Experts of a small language model: 371M tokens.
Below are experts of layer 10 (counted from 0) of a mixture-of-experts language model. Rows are named router (the router's row for the expert), gate (a neuron's input weights, with its number), up (a neuron's input weights, with its number), down (a neuron's output weights, with its number) and show model dimensions 0-191. Each number is 128 + 24 x the weight over its row's rms, rounded and kept within 0 to 255. Numbers have three digits each.
Before each expert's rows: "comes before" lists some tokens at least twice as common just after its tokens as in all text. This comes from a sample of Wikipedia text that the model never trained on. Tokens count by the router's weight.

# expert 44
comes before: "- ", "\n", "| ", ") ", ", ", "\n\n"
router:137140096154116142140210150141123104100077129110158153168138141114107129154125148097129110135082113116098101133117141100125125149087099096146117109135110133141146131106093115087111133116161122147140188132150114153137160103149106110174102127071102109143153124207113068148157074116162165134112146104117179118101124134127117125101157103117139121127121132098143160128142137129157150106132128149120159113114116104099133106119140099161085104133135166097127110097147150137139149136149138121105105103119147123147102111152143141096108113138112155137111116116106128165167115095099159105
gate0:160140134161140132109140140171162151146105133090097131148156126154097099132145103141123149137135144126117137175189120107159125131128117109112193136139075156110096127137162122110128096132191134145096189132107097105148142146082132102140067097126133099154131140139104099169113120158166109157138152132141150083128119122165112109140121152103110154131105117113136119099091138090125149131133127184131154104129134123131150121125120130145122130148148078120129140121127154135085142167122114088147136118111167162113123133165159143150144085108142126138083179134104109159137108104110115149
up0:135085115119112139149148147111119106098129060151176114135185135108121113133099093143163113131109155123132131076193093109118131148126149131094096164099142113112140114144130180108129129151154094143096130154087152118100107103124078155163105110130111118146121112103137147108104132129109133128146160121112120146098132155136120159148108109121129113151192121118124125112123153168152131137165149109107130173090154103129099143135096104107132143172146061119097114118142072136139131121099113142109139120087097162123124145150093131158118141126125130165146102121080121140118133160095124111
down0:129119136161124134153083116137110106123127140131146156093129124132137089121142114152129159122085103171107146127091131130140120178123122124103111174144125167178110119159131118172123087124158113112155090163129124174104076114172168138138132097110115122165112115141145111126093134150096175090139175156148139097109117136138102166126148187139142127128148090122160132146111105115143167060102129109125112156112091086105100113137098110129115105151142136114167117130136104185104114145088105094129125082103160123091158119142130112140157123130127139155119121135113118116120153109151144142

# expert 10
comes before: ".", ",", "°", "% ", ") ", "–"
router:099102118146143120142146161139114137119145179119117110098134114117115156167117141125123107123104124068070130134109160119087118122139141121099117083148122123141146151107127119119112126140149111127133113100185120116124150122118059160142131097136145130143109106172087124107142095118125126126140111129109148139106072129102136197109140100108095141127123109094158113100095107131153174109115124118127167123071171138128126100120160108130148075126131139111140072122127132081125126131120176114095119132139126105161106119170156170071083118151100126123124130111119117181135129096125131112
gate0:130100137182102139136115132151119133152144121088125094120135140141136111127153192100122115143123127114092112134113121134127123137127145154130122145176127164067104137162108083095135076137101158107152124122131140114112136160131092155131082093142160176151133068086129138119099108148123120124118145133132120131100100133111159159164133118145164168113124144164118177127126105157100142079133107157101113115172159102129143127160106116161129130127098153171138125125181126108103139156136129148183112159121157120142143131120124149157137133182112082114117112146098153153109117114179120116
up0:146157125152096123170125145153150165151120169143120138136097156192121125149097151188117141092156088122085098165066104108091142117128116129137098090134181125165092144130130107122136085136102100121138121117139110127127079140116103137110158152132099135161125141125118152118109118092126116117074112155133123129111118113127125139110089164145153121103123124138188127107095136167079186142118172134123133106144116131154120132095153134135114097080102128103160132143132130106109179104121099131118130117144145094190141136154152103126125126115124140104124145126131107123148156103145156118
down0:110162118148110143117140132146145148151126136102130095146112083160126120120151130158103144133179130130112094190125127116123110144160119132111102103130129106123124141128100157100140091143106108136119126115150133090080122170132109110128157089134133150130142152095070204091112105135121172097093116148129135151149123107128084094129098128136159118144124154146111179162123114131151171146115107161140177102121104128151132117116175130153133123104135111138115125141191141152129132108154083087109139110158113177119151116127125112128137087056091143143141127166118112114161118158134131122

# expert 45
comes before: ", ", "\n\n", ". ", "(", "|", "\n"
router:146117072154109127173203145158113127118127128093138141128153148107100129149124144092041072112108132106114099127109141114094108129110110112098127104154108145163138133116103108104116186106132119142152172159165105150142148105148113137160122106091112106156157097165106095158152116114140145146110131123118179101120129157093103143106137114101110120111136072116153145108135119144091117120148115119122157107112122111121109125107141064139173114144140169112146124122124142176146140156142152121104111102115135122130109095150150148111109119142088154120111112109117130169153116099124128103
gate0:158138120131116130129119111162142103097121136125109101133125070142120083095131122111094110163114132135116040139148195071131108105084130151123130111142135156163107149112124147103145116135103135107113153106144146109165142113110147087105171132083144132161185095130107145124133126139167139157148117145161112114130174067082095125151138100151157104139147135139156124134130119149138117107141162148157154112103136148119139178159074094116132121125139130133109109103130093155148134104106150146125103108149119120163119134123135130145098128139150142106130103146117076145099125094093107118
up0:158134135118145124153136151167150124145122129113155139110066117155153124142117133116111142140077141105141138160177125080103136158131133138100162117113099137174191149138129099175102127149142144142088124124126088098124124086127069154142139138144117126105169172102150131146140101137141154127118155133174136115149142100112141137104111142107105131120117152130087130136137152101097148126102127128147152132151111136150143130103085162101134132143143142076112095122082120144111133135134119131105176126120073096203119135103121108143130134146162084135178112106150108089177131110141126118
down0:104105159152118087138106108112131141142101142127085066122136122124116125113126136096122123118117136114136106126140136137135103096132148168082111133130132161144100147109110147174126066207149141120105159126121132134094097147135136153124142132106158154080143131156120090112066103098098116109123124117120124133127143084128125179133126143119155136131138134139102102110152110115094102098119105097124186117105131123150118108130143130076137103129102113159146083122130135097132134117110128104159168083133126091168115123162133158124092056178128096114129152124109177143128100114142140134

# expert 13
comes before: " ", "\n", "- ", "|", "The ", "N"
router:165152106147095125134116149144146114121103122086152139155123096112103134131105160084079083121095117127114111126110147098056124145093111099137149123145118127152154143107118115117125150113150095146141142129152117132144146100136097148134121106173130121118173123148114044165155071116163153159099126116124133114100115161164107142121135114098103117114136131112154152142121119153106123100144100173126144108114137092101102121109135119149141100152142137105129090121138141136157143144133137106117092130101135117130118112151140129101115183162113158137106099178122154154159107040116155123
gate0:154123137134108121165122170110103085144106137135110093145119181165136085126119110127060147106090091125139122122101099151121151131127123147145141133112075135139159098161139094127150120149179119152162140159116139117135118144126158107145151090147062109110145130119091121109102158119134122153106162140136129146125166099132158122099112155128063133161099125139106173171107132088160144068100145132154104138148160117134096141077122167137154115174160152128136136091153115122108144141133146151134146131127131132128133143108147115112126123173121144090135132123134098132135125074131135098
up0:119162129131103160113132124097110132123126128096085149119148128129067106163155106107140118162149169105122086152101094127140128139123166122141105123155077110152094141101146150132105128098107145094099153116099169096138115143134103146176141105120134118058142163122112095129130139148106130104134128095111140121123092111146148099146115133107120160123136137132119054085104110155149159138127138083127162139162124080135133134130127106140157132155130184148118080125143127150126156108147119118082104136169113121149123161138101103162103124092150141142170152095131133137153120136091118081
down0:112158132132119141103142175110066102158104125149168134106164107152151146122117116112102141140084088130139130122134163143147136126129134152159112118113136160145120097101147137108078082128135133129165085111119108114152162147133128073124108140126098066155169163099103117102108103158134122104096140153141147151129147164126174135144117108147151142112176129144131154139148082110092122150125124157107112128132104144127164130114135197115165168123137127125159130164130129117134103127136103148114065132112113117116120090108106172182126087146140093141104141156112151143143107137127149111

# expert 22
comes before: "of ", "in ", "and ", "was ", "for ", "by "
router:180129151120137125125147189181134100126129154103090146109152159147114163149143124086070135099102124149126106118111118125125086099108102112179133107116106199143148139122124133089160121119154155147131156152111100163129124124119128128134132146119086112132191123172129121158130148118139137170114186118094143111096121157158089135130135132080122070126128177115123139155155124171137133135092131141106154127144142136076113121107149124152089136115129162134152136114117141111148156139113134117118101136113130087156128096175156126135123071146108134115133126093105122118132131126100149111
gate0:101137138162089140135142107089149118155093114139098133133153147115154130130164137153092105142137139089115142082122104111146133103179133117098108139121158137150095149108145094164190141132109110101128115156087174178114077162136155084137145085096083151144072168080150140160145140132137123105134156116099136135121112123146136132160146101123112096165122130133119171142169134131143128120136110115142133133148127124101123142139133148159130109140182156135157153126125128137161158111103133082151162141119099107165136132168103106129119118089115148116146150164095105157109114122164156113
up0:114143133158125110133097174148123141195121131144141121139130154140176096138104142142141087137096160139146106148135111091141117137104139134096171135161156131125205148121127114107197126130142159178101147138169111125135149092124125067133101113126143107142141133110142140104111130089144099132154113147158123140132132146114118128112101084158148150135096134121116129133149092155153120146116106122111112146105113139137151144146136136131136128131173133136156124141128123078149151123109116126113178127139157131094158110044122152102092103111160102155144183161174115131105145108139095136
down0:096102137129154147149144122145141117135180118084108125179095151100124147102174149128137107117101101077104115143140113121148126128106116122133163146104167125149157142100162138174131088118135125122085134129128141134146143159164181119130125137149154110110172157099141144102166118158102126123098112153110193162133146136118100128132122090123132096101116131105128141143137143112110143176148130171115110108135102117149125146163136098136132140127155159143122127151155105138083052140108127156133074117124121141160166139169083143130101080127136154168119141131123078135108092126136140112

# expert 26
comes before: " ", "- ", "0 ", "1", "– ", "+"
router:107153101153111103149106156139085125124091118135226122145131110125104140130120150092160112125095112106106115127115174101101106143117119107234120109130116134159147128114117106097123169108138113154139182118146142145122126116112096102156139120120113113164114103093116130141160164108156144144128115137124097109119098155158124133115130103123119098117112141112146129141137105132138126114141119120114156127113173102116099104117125126151054132123144175123152117120097161148129153145132146111124099099098145102128123083147141123112122122133074148109137105088109140161157129066115157115
gate0:117162135146127145107099139114113108139136162150148151094153101149137121102153089134153112128114132149145129059108137178135106152100122083149111160168136113128129089138129118151123141122125121188101092117133112091104062115100119144165105121121110087142086150135156101135179159096164154143137100119157127161106105131140127155117115114162132155142130088128134109135140121084121148087131154155099149116145102099140099118108141120113152152145130108143112139163096135147129190141165102123130134125130111123120105084112118119104093070143140122123129118154160111090110160103164089158
up0:106156149139127143163116130142141171114130133117148127155143120115097138173075115154132097126093142133113132116154129152143188114061096120092150168113124141116092134133087133154162155135122144158152127137136152100109146136120138118147063127145124076120103112128132106139110172132152131149165069102115136140123108128143159140086115126148150147152121148162101150151157124133092131096136125153119096136144141130107159151142149115146122120128144100152093141122094155092132111125176080110094150129141159159141144132119122158133165063115142117138131183177089135111142160141106136156
down0:103140140127145093172128111119136132171155088114129140167103144146174173142192130104131099124173089143142141117143137100083138114139151120147125131147085121133135125142114122168109106147151163153143120148165157144111105127117149124150129082132166087139137158124074093119090113123127129139076110102138158149161117175120126158151070107169136166129100152094130101130111120104161128126127116095132134089133142138146109131101152100100149078141113136132123140167145132101166088164140130129127155105146140128143155068121112106123145110107125085103119137153147142140091105153144133117

# expert 37
comes before: " ", "\"", "the ", "The ", "- ", "Green "
router:152180088183099106128131150144147118117084113115121125134137044110113141144140151079183102124106156126109122111111138103121105140099122127191146114139118124148133140115102121094110113113150183130131117135134126143129150109118121147146116114235120104137148124163080137149132045114151139154128122100124092127124133137103104132104143109109121115121154173109158136101123135143140134118140101154106139097084136103124117101110136107132158110128135128113144096103221136150146134134135121123110110118109142111131118123139138130120106110142125135123118120158120146093157112110121146115
gate0:138163081160119156134119140168142148066167099101155115109128107141149111102125096112165135160114130117139117132143108144167125130078173126130058139102123103144125111162104133128140111172121138133111109104094157090078141144109095151149142157080147156148121086118094138103143105126127110137121118157136148140108093162107140097128130078110131094134131116116179146108088129112127137104105105143111108172148154130129151072131134096123122134157118109076143130140121135115138133143166152092154098145131133109101098150146112140135117091112147131074118117174132122119160144114150145097
up0:118170162099163105126148128103102115156141125107128128128112159122111111097117118138094132134103116121160119139088151137107141130173091128160126184123138157117131111156129126127104091165156130166086115111121168161131103116117136139125122145132072104118146153123147128115108123150147124121122152139103153151134132093154093171081098066097149154110122124130098125100112150142129130139113146122105187114112165110176163119139120105140150137103156156092096120131110168126120122141110125154154108087103119106106131071081101073158085143124116171131110097128148110164113158141099098118
down0:158108117101126145123140120114126094108169133108109149138152154160146146118133126112077092168130134145121149183120071116139125139144117134117154160137157122104164163149165105174120117109076113123177132122159136083134143131142156196145159134111150117133098087119124103133093151135112107070120102129147156112157112086066165101126114130144166157129126122089125106165148153140107112102127131103122101129140151085082095099115145128134150108113114114132086108108088124098120090095144153152120099102129127126130133141180132135131144105154104113095148148103129114159139126125126118143

# expert 28
comes before: "of ", "and ", "in ", "to ", "for ", "with "
router:133172114120151140131128169138100120119177157129086172136154127112103165141148143142144135107114098118119106098139104097120111119109128110130168104121091180148163118135112127100121090135176151157150156129141105134159118088141119111163104139086101096125132114146153089122124150060145124168098163111112142117110143184133106125120131124121095093100158138118130149149145119134151125125135125104110134117149160127078109103105190128155090156119137143117122141108166159095158135130152128099128116072124156116137117093131141142098117088145089156089110114159112136110159119096099123091
gate0:134118129145122099133133122094183081118124164104146127101102108165192150130127142108087140150128134134124121085103125115111084107133104123098160099125149134108132094145091147117082121132133107137150090178116149123130108118093088105116094096096101159130138148126157118143119156109074071135117129162123108097090144125125114128133165147118107125148143135142143123123085158161161143171108105115131130139149118126127134134175089141128176107143102114114088198129107124169126145113141178147128105135154119130122160081129083130128073164114120151101152146113138135117137122138136112123
up0:121099161110120133115095117135147145104107164144111157148147124118133152135121125116128108109156139105107116085140130102161114095110149150120133141128104121118176162141116127156109098124103175107095153165177090139136124162125097090131151152137177124142149145178132150097120127115105196123162130144122160110121138130125102137164176139120101090141116118134099120130090141124124156168097162093155129128148103116106112101132132167121110076128161132174152140149094143128098124152139121176150169085103145109159130119134130143092141127136136089098152089153183078131122098121106113144
down0:147154145126161128126122138133129193147133136120114134130113133143067132100139112130084155142105107171097142173133122160094105102106140090165110138107130155122106120142163179122200144146173131113134139152125116149090087150134150120122072152120117097122144133124128094123113119117143103104165104129130115168160106150102139133120153161098171148102129134131123083133130112120133126090151116149157153152138151120137161121166158079146136110159148137098125140132082130125141102162163129165146150136081172143122124114118104123160153124146116100189129132119113103148141160129164114161